config.yaml
n_experts: 128
balance_loss: 0.00245
router_z_loss: 0.0001
init_std_router: 0.0128
train_tokens: 393300000
Below are experts of layer 3 (counted from 0) of a mixture-of-experts language model. Rows are named router (the router's row for the expert), down (a neuron's output weights, with its number) and show model dimensions 0-47. Each number is 50 + 12 x the weight over its row's rms, rounded and kept within 0 to 99.
Before each expert's rows: a language model's description of what the expert responds to. This comes from a sample of Wikipedia text that the model never trained on.

# expert 49
Prepositions in noun phrases. Prepositions and articles joining nouns in names and running prose, such as Diocese of, Lawyers for, during, against, using.
router:58 43 34 52 68 40 64 35 46 67 60 43 48 49 66 62 43 52 46 41 50 46 38 67 41 40 41 59 40 53 49 41 52 46 42 48 66 48 53 68 38 59 53 52 40 25 69 63
down0:44 64 32 50 43 45 46 51 45 36 67 42 66 52 40 46 37 63 32 49 31 47 59 47 54 49 46 52 47 71 59 58 43 48 69 21 47 42 65 47 41 38 65 46 61 51 58 71
down1:56 52 61 56 38 58 53 55 40 75 67 57 44 39 62 45 60 54 59 71 34 47 54 63 23 32 68 67 63 52 62 49 43 53 51 46 59 41 44 44 55 52 17 55 62 42 38 52
down2:53 43 55 52 60 46 54 50 44 24 41 58 60 43 51 52 48 39 40 46 59 66 54 33 59 60 55 47 62 65 32 53 48 47 62 52 80 49 43 46 55 71 55 43 55 20 66 49
down3:45 56 38 54 49 46 47 54 41 61 47 32 49 58 72 50 20 38 65 66 50 45 55 34 54 46 42 47 46 40 40 54 38 35 47 49 47 48 41 56 36 67 33 54 29 39 56 34
down4:38 63 62 29 41 63 73 73 47 35 51 25 41 38 53 42 48 42 77 35 42 57 49 59 60 44 71 38 33 68 35 45 24 59 63 37 73 57 53 57 45 67 40 39 54 42 30 47
down5:41 52 41 73 57 41 51 56 55 74 45 70 36 53 49 51 41 60 68 68 68 53 56 45 50 56 66 64 56 80 27 74 59 67 72 51 43 51 46 28 50 45 66 39 44 39 39 47
down6:64 43 28 50 44 41 59 44 59 32 46 64 60 62 40 58 50 23 43 73 53 56 65 40 47 49 71 41 56 41 38 59 54 31 30 68 49 41 53 40 47 64 42 51 64 69 32 62
down7:66 45 43 72 26 47 37 57 72 53 44 78 25 59 54 39 35 52 53 58 74 46 40 41 47 40 57 70 60 65 49 37 60 56 35 58 56 43 37 38 69 46 59 46 66 48 36 63
down8:39 46 44 37 47 56 48 47 38 43 52 58 37 62 46 45 52 55 53 71 58 33 60 37 61 38 49 54 51 46 59 66 66 30 56 64 38 52 19 53 46 58 45 52 50 50 41 67
down9:46 50 52 46 61 57 60 56 43 55 48 36 56 29 64 17 46 43 76 60 49 56 64 35 43 40 60 52 62 42 78 58 46 62 53 47 32 68 31 66 62 53 35 27 70 40 45 57
down10:49 50 74 68 62 52 62 70 54 45 38 36 42 52 47 56 53 42 30 49 27 61 50 58 78 58 31 48 64 47 47 42 50 52 65 56 36 65 42 27 60 49 29 50 72 76 53 52
down11:41 46 50 54 42 37 63 35 45 40 35 48 44 29 66 38 39 55 57 55 35 49 22 63 47 35 53 53 76 46 36 46 52 80 66 61 75 44 51 53 23 56 43 49 52 41 59 50
down12:54 48 46 59 44 42 67 48 70 45 58 55 59 54 36 59 49 28 47 39 36 39 56 36 56 25 49 53 56 59 47 59 43 28 28 34 33 58 48 61 64 69 37 41 44 45 49 82
down13:44 53 73 21 61 40 62 31 29 50 35 32 44 50 58 69 55 40 86 67 36 40 44 57 41 48 69 46 57 52 54 51 23 51 37 44 62 52 39 65 49 55 22 61 72 36 54 48
down14:31 68 33 48 49 52 55 38 69 42 38 53 69 71 64 33 42 46 34 50 46 43 55 50 51 42 61 52 40 59 54 34 60 46 37 32 17 43 64 65 42 47 58 50 66 53 55 64
down15:65 60 44 30 43 26 65 56 50 68 38 24 34 47 73 32 42 32 71 42 38 63 52 72 49 48 53 56 60 62 52 42 30 57 57 41 55 36 60 64 52 87 18 56 51 56 42 50

# expert 12
Table row ends. Pipe and line-break tokens ending or starting table rows, plus markdown separator rows like |---|---|, in sports schedules, election results and lists.
router:49 39 35 43 49 37 46 49 38 48 50 29 49 37 55 93 61 53 17 35 52 58 28 57 56 45 62 51 64 43 60 35 53 55 42 43 67 71 63 73 24 40 89 48 45 28 60 63
down0:50 68 33 42 75 39 54 38 59 56 19 43 50 36 41 44 55 54 76 61 48 44 62 60 70 47 59 55 68 65 35 54 49 64 45 41 54 37 73 52 50 31 53 18 63 48 42 65
down1:70 33 51 30 64 37 49 47 29 47 54 42 61 46 25 46 67 56 54 62 20 58 38 39 72 76 53 45 41 61 47 40 35 35 58 33 50 51 66 66 32 56 58 39 64 53 63 54
down2:22 45 63 47 61 62 42 43 46 41 71 43 69 58 47 60 51 58 36 51 48 57 55 49 37 58 49 52 50 63 44 52 45 45 49 51 58 47 69 58 64 37 46 61 60 32 53 29
down3:53 26 43 57 49 50 64 74 43 36 62 54 65 56 53 52 43 40 56 50 43 60 51 41 58 66 60 57 28 72 21 63 52 46 49 32 53 37 40 40 54 75 54 38 48 52 47 21
down4:37 47 27 42 62 41 37 58 58 38 71 38 61 52 58 24 54 58 55 55 53 54 59 26 56 46 45 39 35 69 62 40 59 43 42 59 35 58 53 65 60 59 65 20 58 47 50 51
down5:56 54 71 57 48 48 44 50 51 40 53 35 51 53 48 72 50 32 61 61 44 46 41 46 20 31 14 58 27 43 58 51 36 63 43 33 72 55 63 35 46 34 43 52 39 56 61 35
down6:58 56 48 21 51 51 54 62 35 48 43 42 49 50 59 23 34 45 62 58 34 54 64 34 64 58 59 50 43 56 55 53 45 61 65 80 57 47 32 54 42 54 52 41 48 55 47 38
down7:62 63 30 66 50 45 53 55 51 55 46 54 49 53 44 59 45 50 65 54 79 46 59 58 40 51 47 39 40 72 41 66 57 63 34 52 40 37 39 29 61 60 48 25 54 48 51 61
down8:72 53 51 37 63 48 53 22 42 45 45 60 62 52 47 55 47 71 55 44 29 68 48 45 57 66 51 48 44 53 61 28 28 50 40 71 54 63 61 35 41 50 42 51 60 57 63 55
down9:64 28 60 15 54 35 50 37 50 43 53 41 48 50 75 37 45 61 63 48 57 55 80 24 39 44 63 33 48 45 43 32 38 72 65 68 56 56 42 51 36 38 40 35 30 57 27 44
down10:61 45 62 24 34 49 58 65 50 82 57 37 52 39 55 50 49 58 53 71 65 49 53 39 77 65 65 34 41 48 40 38 30 39 45 57 45 37 38 72 45 70 59 56 58 38 54 45
down11:67 31 67 28 28 62 64 64 46 72 22 37 60 46 68 45 70 27 46 63 61 65 46 47 37 50 41 54 39 43 57 58 28 60 42 30 58 48 42 64 43 48 57 69 47 60 53 35
down12:41 53 45 27 60 27 58 62 62 40 59 56 57 46 38 29 42 45 53 53 46 55 46 42 37 46 68 45 50 51 54 60 53 70 59 45 47 37 50 65 52 38 56 44 70 46 56 33
down13:49 46 40 67 62 63 49 50 43 63 50 61 37 50 58 31 43 52 62 66 67 67 45 56 61 49 37 42 41 60 42 56 23 19 48 43 43 61 64 24 53 57 41 35 55 54 78 57
down14:45 42 61 60 36 59 60 63 56 64 39 39 50 53 34 51 58 44 56 57 40 53 49 43 54 45 38 46 43 47 60 53 58 55 61 87 54 50 50 25 45 39 41 39 50 43 48 41
down15:71 50 67 33 57 46 60 63 49 44 33 48 55 41 60 53 39 38 44 79 58 54 43 63 46 52 45 47 39 55 58 54 46 58 44 67 53 39 48 28 17 66 47 61 57 45 68 32

# expert 32
Place and country names. Country, US state and region names, often after a comma or in table cells, e.g. Kentucky, Indonesia, Italy, Carolina.
router:54 38 43 44 53 09 70 56 61 57 64 33 50 32 62 69 41 42 25 24 46 53 43 54 44 57 49 55 38 32 58 34 88 66 44 35 60 74 63 67 29 33 65 44 48 37 65 42
down0:60 57 39 28 49 53 59 60 51 40 49 34 58 42 62 54 54 58 55 49 83 41 44 65 54 47 52 51 37 46 45 54 53 54 43 65 41 62 60 45 35 50 24 08 58 38 58 38
down1:46 53 40 47 29 66 49 63 63 51 46 73 59 51 68 29 55 32 49 48 38 50 57 63 50 53 63 49 41 45 56 50 49 28 70 55 47 58 29 39 41 47 42 49 50 63 26 53
down2:67 32 35 26 31 54 43 73 54 54 49 54 58 42 40 70 49 52 42 53 55 64 74 43 63 78 50 29 53 55 35 45 31 35 72 41 49 45 66 55 47 67 50 50 20 45 61 46
down3:53 57 61 49 63 27 55 51 42 71 57 47 64 27 58 65 36 48 69 59 44 60 61 65 48 32 59 52 46 39 70 56 48 41 30 62 45 40 35 51 40 50 51 58 37 43 57 32
down4:38 61 45 61 42 37 40 49 63 47 54 35 65 55 52 44 53 61 35 42 36 59 56 55 61 40 68 51 52 36 29 32 70 52 35 51 51 46 53 55 56 70 64 52 69 71 42 45
down5:49 63 56 41 40 46 46 48 44 52 58 77 52 45 34 35 67 56 46 44 37 43 75 41 67 49 78 41 46 47 76 60 33 59 59 51 63 45 31 36 52 36 35 72 49 32 36 59
down6:51 57 48 38 64 46 69 50 55 40 39 64 34 55 53 63 60 61 70 66 30 58 42 45 37 44 63 45 49 52 41 33 38 52 48 61 72 55 58 66 29 55 49 27 38 68 44 65
down7:53 42 75 33 60 42 47 68 43 43 62 33 74 36 44 42 44 41 65 62 61 37 63 52 54 25 60 28 36 57 43 59 46 72 56 33 66 51 49 57 43 37 50 46 54 46 30 51
down8:51 60 50 39 30 42 59 24 49 39 48 66 51 55 45 68 51 46 50 65 43 40 43 53 38 45 51 61 68 61 56 60 60 28 58 30 51 35 50 43 50 49 52 42 68 57 64 48
down9:84 60 56 35 53 60 50 56 70 55 47 61 47 60 59 60 55 47 70 43 47 53 75 43 47 32 39 49 42 46 53 48 16 41 24 45 40 50 62 69 66 52 46 55 38 19 50 65
down10:51 51 76 50 64 53 63 80 42 60 35 41 58 34 55 08 39 36 62 38 65 62 50 58 41 29 49 28 58 62 25 48 62 60 53 67 64 54 59 36 26 66 54 60 30 72 20 50
down11:26 57 67 44 57 39 56 48 45 51 77 35 67 28 46 40 44 33 55 48 46 76 56 42 30 54 31 42 53 54 45 69 41 65 40 49 44 34 29 52 51 47 44 38 54 42 50 53
down12:38 36 49 17 50 55 56 55 35 36 47 45 51 35 55 56 53 44 66 49 37 66 64 54 30 70 53 34 34 37 63 53 46 60 52 46 67 65 43 34 50 40 44 53 45 44 57 34
down13:61 44 38 42 43 52 47 36 50 59 36 60 69 26 60 44 52 52 37 44 51 48 65 71 59 55 56 53 56 36 48 29 57 37 49 55 31 41 75 70 58 50 62 58 54 75 50 76
down14:47 53 45 45 46 47 54 53 56 42 49 43 66 31 71 59 31 73 59 49 50 36 63 56 44 43 40 37 46 58 69 64 51 59 58 34 56 37 66 26 43 67 30 30 59 39 37 35
down15:61 39 68 56 56 50 37 71 34 52 47 46 35 37 67 60 56 47 61 46 44 54 47 47 55 60 56 15 58 53 51 50 35 76 25 47 70 50 63 42 62 68 43 65 54 58 54 49

# expert 31
Non-Latin bytes, headings. Raw byte pieces of Japanese, Vietnamese, Cyrillic and Arabic script, the also of See also, heading == marks, and single capitals.
router:46 55 44 48 66 47 51 28 54 35 64 55 46 50 42 89 35 66 43 22 49 50 42 62 36 34 40 53 45 47 59 39 68 52 38 26 66 56 59 53 48 39 69 52 48 16 71 50
down0:43 69 40 60 34 48 53 40 36 60 52 29 37 53 49 50 54 25 59 55 35 59 35 55 66 64 62 62 45 48 22 50 59 27 55 45 58 45 54 61 45 61 55 56 57 39 32 59
down1:59 49 41 42 41 40 40 64 64 69 37 33 58 41 58 46 67 36 50 81 41 59 61 44 38 75 42 52 37 53 51 47 25 52 58 49 34 52 53 45 27 68 57 56 43 45 46 38
down2:62 46 45 48 32 72 35 19 23 62 47 53 57 55 51 49 39 30 31 49 51 64 48 47 45 61 37 62 47 43 53 34 47 55 23 47 43 44 52 72 64 61 51 12 54 33 53 64
down3:45 36 48 41 28 55 61 58 44 29 56 43 54 39 59 48 43 43 50 32 51 35 69 42 64 33 36 47 35 53 38 47 47 41 51 46 62 31 46 52 44 40 48 42 61 51 46 33
down4:61 41 30 53 53 47 49 23 64 48 32 57 57 30 73 50 51 30 95 32 40 45 45 48 41 43 50 55 33 68 53 54 49 55 58 52 47 48 55 62 34 40 45 50 65 57 50 38
down5:52 41 45 51 43 36 41 56 63 52 50 70 52 58 45 61 31 39 48 37 68 69 64 44 34 73 47 58 62 47 39 41 58 77 52 61 68 30 78 60 49 53 60 54 53 51 39 55
down6:55 45 39 57 33 67 56 74 71 68 48 48 50 36 51 43 69 37 40 71 48 23 39 30 48 36 44 37 47 53 47 64 40 35 48 35 31 63 33 56 73 56 63 52 38 56 53 63
down7:49 45 44 51 43 51 54 63 55 58 62 51 15 62 53 35 56 29 46 44 48 40 53 52 62 71 35 37 87 41 45 37 34 45 50 42 48 57 45 56 43 53 33 57 36 54 48 44
down8:43 51 11 39 49 45 68 39 59 42 69 74 41 44 54 52 70 44 58 55 59 56 63 31 41 37 53 50 39 59 41 56 68 56 50 67 52 27 43 64 32 52 44 25 53 36 59 32
down9:45 35 23 28 48 45 60 67 58 31 26 33 46 37 58 59 44 44 77 59 33 43 46 37 63 42 55 48 56 48 48 67 45 57 43 65 70 28 26 46 33 43 44 37 47 59 56 27
down10:45 43 59 34 76 37 66 49 19 16 58 46 55 60 69 43 56 48 70 74 54 56 63 39 34 54 44 67 44 39 57 41 50 69 49 34 56 49 44 47 43 47 28 42 53 62 58 54
down11:60 59 63 65 34 54 58 35 70 63 59 62 63 67 44 58 31 46 66 52 61 35 34 51 47 55 51 64 43 35 48 47 51 46 36 51 44 48 58 46 61 39 59 49 41 49 44 42
down12:40 43 65 50 36 38 37 60 48 47 43 54 58 42 60 58 45 49 43 63 21 58 60 62 60 57 54 54 48 51 37 60 43 46 60 66 60 34 41 68 34 62 51 41 61 63 38 41
down13:44 38 65 46 25 45 65 33 36 40 60 49 38 60 30 77 38 39 29 64 62 47 68 36 59 69 36 48 55 50 71 51 56 37 50 46 49 47 44 46 66 65 57 53 59 51 51 44
down14:49 19 58 42 32 45 72 39 48 28 44 34 47 33 45 43 46 26 41 54 63 35 79 58 45 51 46 58 51 26 43 63 59 47 20 59 40 47 49 65 43 37 46 50 50 36 41 40
down15:74 63 62 73 34 69 49 59 70 75 58 69 31 53 39 62 41 38 69 35 52 41 42 31 55 56 44 52 71 46 33 52 46 49 48 69 51 52 45 26 68 68 47 54 50 56 67 57

# expert 13
Proper name endings. Proper nouns for places and people, often the last piece of a word, such as York, Washington, Havana, Rosenberg, -ville, -burg.
router:63 34 55 45 63 34 59 51 37 49 60 39 46 45 55 66 47 52 22 29 56 57 58 53 45 50 55 66 44 47 67 50 85 60 45 40 48 53 60 53 35 48 68 48 49 36 74 48
down0:57 47 67 22 60 38 35 72 47 40 48 15 38 53 44 63 67 41 44 56 49 34 61 36 47 64 62 65 31 28 48 45 49 39 70 31 53 39 45 52 34 40 63 62 46 46 52 39
down1:38 59 32 31 54 45 62 45 38 43 60 26 55 43 45 47 39 47 73 59 41 57 26 56 36 60 42 60 39 33 65 53 43 58 50 59 59 41 36 74 34 51 78 47 80 31 38 50
down2:57 47 62 48 33 51 39 49 29 68 59 50 51 41 72 35 43 53 55 60 53 26 74 57 39 55 65 49 36 43 57 58 72 30 36 51 40 57 44 54 73 55 45 53 22 57 61 32
down3:49 42 60 21 58 48 57 62 57 30 35 34 69 56 49 31 39 46 50 42 45 43 56 39 72 64 42 53 51 73 56 34 56 55 70 35 46 51 57 53 39 57 35 44 41 37 52 50
down4:73 69 35 59 47 46 52 51 24 60 40 74 32 56 51 63 48 48 39 48 53 29 54 72 40 46 41 62 61 66 22 40 54 48 46 68 63 34 40 49 52 73 50 46 39 56 51 61
down5:55 18 69 54 36 39 62 68 32 56 50 38 43 37 51 36 55 53 49 49 69 50 45 40 57 63 45 49 54 47 18 43 62 31 59 59 47 36 58 33 44 44 40 54 37 62 46 47
down6:60 49 38 26 53 55 78 62 48 40 44 45 58 41 63 43 08 23 64 43 41 44 72 58 39 42 32 32 53 45 63 38 43 66 49 19 66 43 47 46 37 57 31 38 52 43 60 55
down7:48 31 65 62 41 63 54 66 41 42 44 28 47 37 51 51 43 26 36 38 51 47 63 38 52 67 48 49 59 41 66 60 64 41 67 51 57 56 41 40 51 53 31 67 58 60 33 42
down8:48 65 52 39 47 53 56 60 70 56 63 25 67 42 69 45 51 17 37 36 48 70 45 72 65 51 52 44 52 47 67 54 66 90 52 53 48 63 47 39 41 59 61 64 54 66 35 71
down9:52 62 33 27 38 56 30 56 52 27 49 47 46 69 40 62 44 41 67 68 50 34 39 37 51 53 56 60 41 39 48 45 29 59 48 35 43 46 47 56 33 58 73 61 51 56 57 53
down10:65 60 50 49 36 55 48 66 51 55 32 55 63 46 38 32 33 43 52 43 37 45 35 54 48 43 47 64 57 59 46 47 64 46 71 58 33 54 34 59 30 62 39 30 58 44 60 48
down11:54 53 56 11 49 41 45 65 47 37 64 16 57 39 46 53 35 44 58 61 49 55 66 38 67 52 55 48 41 41 38 37 50 73 53 32 74 54 42 34 55 48 42 42 36 51 54 66
down12:72 45 50 22 56 41 41 56 50 66 62 19 70 35 70 39 50 37 46 39 47 46 73 25 63 74 42 52 59 44 47 52 62 43 65 36 57 27 40 25 57 49 48 71 32 43 42 41
down13:71 46 43 45 36 31 50 27 46 58 36 68 61 44 56 69 50 36 58 32 47 57 51 69 56 56 32 50 33 66 52 45 56 44 61 61 36 57 44 43 42 64 57 54 48 40 53 43
down14:62 33 66 47 42 54 86 64 57 66 39 39 66 25 88 50 40 42 59 56 57 56 56 63 47 45 47 54 34 67 62 59 41 48 54 48 69 52 54 60 67 62 55 32 66 52 36 81
down15:46 47 42 72 26 64 61 53 62 49 54 62 55 56 41 43 46 35 38 52 47 55 51 46 79 52 49 57 50 60 44 48 60 45 70 36 48 55 50 32 49 43 57 31 56 51 53 53

# expert 15
Compass and place prefixes. Leading words of proper names, mostly New, North, South, East, West, also University or City, as in South Carolina, North Andover.
router:69 39 60 51 62 36 57 48 37 59 62 54 59 48 60 70 50 59 34 32 28 53 48 52 38 32 43 54 43 47 65 50 77 47 57 50 46 64 51 66 35 54 60 44 41 45 68 47
down0:72 24 56 34 32 44 72 52 49 61 46 22 48 36 52 46 47 35 35 54 60 60 49 57 49 72 39 38 39 56 59 47 60 56 33 40 33 64 64 50 56 48 56 45 55 47 48 43
down1:68 26 51 55 37 47 21 66 44 58 35 44 59 75 33 60 58 59 42 35 59 34 51 61 38 53 37 47 48 37 56 47 34 40 77 47 56 61 40 36 56 53 53 61 53 65 50 71
down2:53 65 63 32 51 60 56 64 51 50 39 37 49 45 67 46 53 39 63 71 42 45 46 37 66 53 49 68 45 57 39 45 49 46 41 74 67 50 56 75 45 39 45 54 38 49 50 39
down3:42 57 74 51 65 51 49 51 49 50 56 49 44 46 74 44 44 34 66 52 44 64 50 53 28 37 78 47 39 48 49 48 39 81 37 48 59 37 55 33 46 37 39 48 74 42 46 62
down4:82 44 55 19 29 60 63 45 45 43 31 46 29 51 60 42 64 39 80 78 64 32 60 38 47 43 46 56 33 60 51 41 54 42 52 60 59 48 57 49 46 61 23 30 62 53 54 39
down5:48 56 67 31 52 48 56 51 75 48 63 41 61 29 52 51 30 44 71 43 67 52 44 73 53 55 48 40 43 64 51 36 68 65 40 62 63 63 63 68 49 41 61 54 49 28 39 71
down6:61 43 40 54 32 46 68 45 83 27 32 63 39 73 63 50 46 55 47 46 65 49 50 45 29 42 58 67 58 67 57 38 60 52 61 38 57 59 52 40 58 59 42 48 34 69 61 48
down7:51 47 37 21 35 54 72 65 39 46 54 39 74 41 49 34 59 42 65 58 54 49 58 56 36 56 37 59 52 42 63 48 51 62 74 49 51 70 65 53 37 54 41 53 60 51 45 48
down8:52 47 40 42 44 58 48 49 55 58 25 37 50 59 45 36 48 56 37 76 60 38 60 58 45 42 51 64 55 45 51 46 37 35 67 54 38 40 56 50 47 67 53 53 42 36 35 37
down9:44 56 71 27 59 41 58 64 39 62 73 40 74 28 49 61 46 52 51 68 48 69 74 52 56 61 65 62 48 35 48 68 65 74 38 44 49 45 46 65 39 47 53 59 56 50 37 38
down10:51 63 32 63 52 60 69 50 38 69 58 57 32 68 70 57 40 53 35 56 33 44 25 45 62 38 60 47 31 60 65 62 35 47 38 48 39 37 55 67 44 42 44 54 48 48 53 48
down11:60 46 48 53 53 62 48 57 45 60 42 67 32 45 66 51 57 56 61 43 65 28 41 70 32 35 52 64 57 57 43 54 41 50 65 55 57 34 37 33 27 49 29 64 50 46 32 25
down12:66 33 58 56 25 67 55 66 37 67 70 55 49 46 34 51 49 69 69 71 41 49 62 34 31 49 55 35 58 56 51 54 48 72 56 68 47 52 31 30 50 47 44 59 33 51 45 35
down13:48 44 34 45 48 55 57 47 35 42 37 47 51 56 46 56 75 75 51 61 39 47 72 35 52 46 35 64 64 45 59 25 41 39 73 58 73 56 43 61 55 59 67 42 52 39 34 63
down14:52 45 50 81 65 48 64 65 55 69 52 48 51 26 64 61 55 49 60 67 57 55 49 54 69 40 43 48 74 55 51 58 42 37 34 67 49 24 38 59 53 62 56 54 57 66 31 51
down15:65 48 49 58 40 70 66 49 68 46 33 59 41 55 58 41 63 51 36 60 36 38 57 39 55 42 68 55 32 79 63 62 42 61 60 51 59 58 60 51 38 65 31 44 51 61 47 53

# expert 61
Line ends, succession boxes. Sentence-final periods with line breaks, table row pipes, and Preceded by or Succeeded by in succession boxes.
router:51 47 47 65 54 39 59 38 37 55 46 58 46 48 56 77 52 72 41 30 52 43 46 57 59 45 41 51 58 37 64 43 62 44 33 52 46 63 61 64 31 39 70 34 56 24 71 44
down0:52 68 69 43 52 61 53 42 33 52 50 57 50 42 46 27 54 49 60 51 33 65 39 51 76 65 46 30 42 65 46 49 47 54 64 66 50 37 32 50 50 40 23 46 55 47 33 33
down1:35 66 44 44 63 44 58 41 42 46 48 43 70 53 52 42 44 72 53 66 51 71 40 66 49 57 61 41 58 48 53 47 27 66 63 86 51 33 49 42 49 46 46 37 58 54 55 47
down2:32 29 44 64 57 60 54 44 48 56 50 58 82 54 48 35 52 61 56 72 64 72 42 46 40 49 27 52 59 35 53 46 27 44 47 37 42 41 40 51 22 82 51 35 36 41 45 61
down3:60 49 28 16 41 46 41 62 39 60 59 46 57 31 58 53 62 49 57 51 45 31 39 46 58 64 55 47 45 50 27 40 76 33 65 43 72 50 36 36 31 45 54 54 39 34 48 43
down4:33 77 44 47 76 45 48 22 54 44 58 68 45 50 49 25 49 35 52 66 47 51 70 49 54 62 56 57 52 53 47 53 34 48 51 62 74 53 32 45 67 67 62 37 68 42 44 30
down5:35 75 62 34 50 53 40 48 57 42 48 49 37 59 34 29 42 45 40 33 68 33 40 46 54 78 39 35 40 44 62 47 38 60 51 49 53 50 44 52 49 59 43 52 66 41 40 57
down6:60 54 44 44 41 58 49 41 51 42 33 45 56 44 61 41 39 52 47 58 40 64 65 58 55 43 53 46 58 62 48 35 27 62 55 53 60 30 63 56 28 50 53 53 57 36 51 58
down7:79 50 71 16 51 54 52 72 47 47 44 14 37 42 44 41 70 64 45 75 67 46 28 50 58 35 47 47 41 42 56 47 47 38 50 48 42 39 38 41 49 41 48 66 46 43 49 63
down8:45 52 44 51 43 47 52 53 60 66 36 54 54 53 63 61 54 43 42 42 37 73 53 53 48 33 52 29 39 51 58 45 32 66 52 69 63 56 33 69 37 59 77 64 53 29 78 53
down9:61 53 32 51 70 63 73 41 66 65 39 37 52 52 71 59 65 37 75 56 57 66 57 66 52 57 65 57 45 40 36 68 44 51 52 36 37 39 53 43 62 55 42 39 47 61 54 61
down10:38 31 67 57 38 80 25 54 47 39 65 56 22 86 45 33 48 37 38 32 57 51 52 57 49 46 58 56 58 38 41 55 46 57 44 53 34 62 49 38 57 63 31 62 32 63 31 38
down11:62 29 54 52 75 37 67 39 55 50 21 45 69 41 70 70 49 40 64 44 55 62 55 36 44 61 38 59 42 53 45 51 60 62 41 74 51 55 61 58 66 67 60 32 47 51 55 62
down12:42 78 54 36 57 54 43 40 60 83 59 72 37 63 54 52 49 40 41 49 49 49 44 66 68 78 49 63 28 62 55 54 44 69 41 38 59 42 58 70 44 69 55 37 45 34 51 33
down13:64 37 54 60 67 33 50 49 44 41 41 55 64 62 62 37 50 49 62 76 32 63 57 40 46 55 66 62 51 62 38 55 47 59 37 50 50 40 61 48 50 29 47 68 66 48 59 66
down14:49 31 59 25 34 75 48 58 44 32 45 47 39 73 22 00 48 50 53 56 62 53 47 57 44 59 40 57 37 37 54 42 42 38 66 42 52 43 26 35 37 65 38 52 55 36 49 49
down15:48 41 66 53 38 72 50 60 29 48 51 54 58 58 52 37 37 51 62 76 41 56 49 30 32 43 60 46 31 53 56 42 66 42 64 37 49 36 44 60 39 38 46 30 57 45 64 63

# expert 41
Table score digits. Digits, spaces and pipe separators inside numeric sports tables and statistics, such as goal tallies, point totals, +6.
router:69 48 47 57 54 19 60 42 56 45 47 36 45 49 59 96 44 72 36 19 41 38 50 67 40 29 40 59 60 45 60 53 52 45 47 36 65 61 62 74 46 39 75 50 58 35 80 62
down0:26 40 53 47 29 60 49 38 59 51 55 33 44 57 56 48 39 33 59 59 41 47 67 54 43 49 51 47 67 46 61 64 39 46 46 36 68 56 54 36 39 39 65 47 69 60 46 40
down1:49 50 54 51 39 42 38 55 52 56 56 49 46 74 65 51 66 40 53 73 42 47 56 57 39 48 33 36 73 39 57 72 36 51 54 48 50 46 53 48 42 64 82 59 56 43 40 65
down2:53 56 56 66 47 72 53 65 66 54 41 58 32 61 40 56 48 63 58 66 52 62 41 68 32 34 43 31 66 32 55 49 34 45 49 52 61 40 31 35 39 53 36 40 49 43 57 49
down3:37 49 81 32 45 60 44 51 34 81 41 49 55 73 50 40 49 33 68 64 45 60 47 24 45 56 50 58 53 21 61 56 60 55 63 55 28 36 46 36 42 62 57 46 58 69 62 46
down4:42 45 60 61 45 31 61 65 47 57 45 49 52 55 54 62 59 58 55 63 65 45 46 55 51 38 63 59 65 19 69 49 34 44 24 44 55 51 43 61 35 48 61 46 53 48 56 77
down5:47 49 45 47 41 47 57 44 67 38 55 51 51 40 60 38 51 50 62 32 41 59 45 65 71 64 60 48 43 54 60 26 48 55 46 63 56 30 54 36 46 50 56 23 61 40 25 51
down6:42 47 65 55 33 60 63 43 49 27 48 40 50 42 66 55 29 60 49 40 51 22 69 39 78 39 62 52 45 46 53 50 40 57 57 59 70 51 54 26 62 39 56 57 52 34 40 24
down7:59 54 57 66 24 67 62 63 35 83 61 55 51 62 25 63 58 59 54 50 53 45 35 38 52 58 30 45 38 38 40 43 47 60 47 45 40 40 56 68 40 57 42 17 49 56 60 62
down8:60 63 57 46 36 54 20 67 56 61 38 55 56 60 50 73 78 37 58 62 55 47 50 45 52 43 48 45 58 40 50 59 47 34 45 40 45 48 66 38 47 57 59 45 47 69 55 57
down9:46 66 54 42 48 56 44 60 51 36 52 36 32 72 60 67 53 22 53 42 45 35 59 59 58 47 52 57 36 52 42 69 27 48 48 62 53 58 57 48 37 57 70 52 47 50 51 70
down10:60 74 70 65 54 46 53 56 54 61 35 66 41 48 43 63 51 61 61 62 33 38 32 43 12 27 49 45 51 48 58 47 46 53 51 50 44 57 44 55 30 41 38 69 59 44 53 60
down11:44 58 55 40 40 63 57 60 68 38 52 45 63 43 71 40 49 43 41 36 51 71 40 44 62 53 55 54 30 36 62 41 55 46 55 65 60 24 32 27 48 47 48 42 44 13 39 52
down12:45 59 50 51 45 43 59 72 63 65 47 50 59 35 42 56 53 36 56 65 50 27 49 35 66 53 47 58 35 57 43 52 41 48 60 39 46 86 41 52 72 63 62 31 51 52 57 58
down13:45 85 40 48 60 48 46 61 61 53 64 61 55 46 44 45 27 40 42 58 33 60 21 54 56 57 38 60 50 52 51 44 29 61 65 55 44 52 34 29 55 53 38 39 75 39 39 53
down14:62 76 48 44 40 43 42 72 69 70 43 31 39 33 27 53 50 37 61 46 36 41 45 50 40 39 46 47 30 84 35 54 42 38 61 50 43 52 62 41 56 30 60 35 56 44 53 53
down15:56 53 46 40 49 74 38 50 45 51 40 58 61 45 42 39 71 38 41 54 73 43 73 50 60 53 47 31 31 41 63 36 47 53 62 67 63 40 56 66 33 69 42 44 47 65 49 41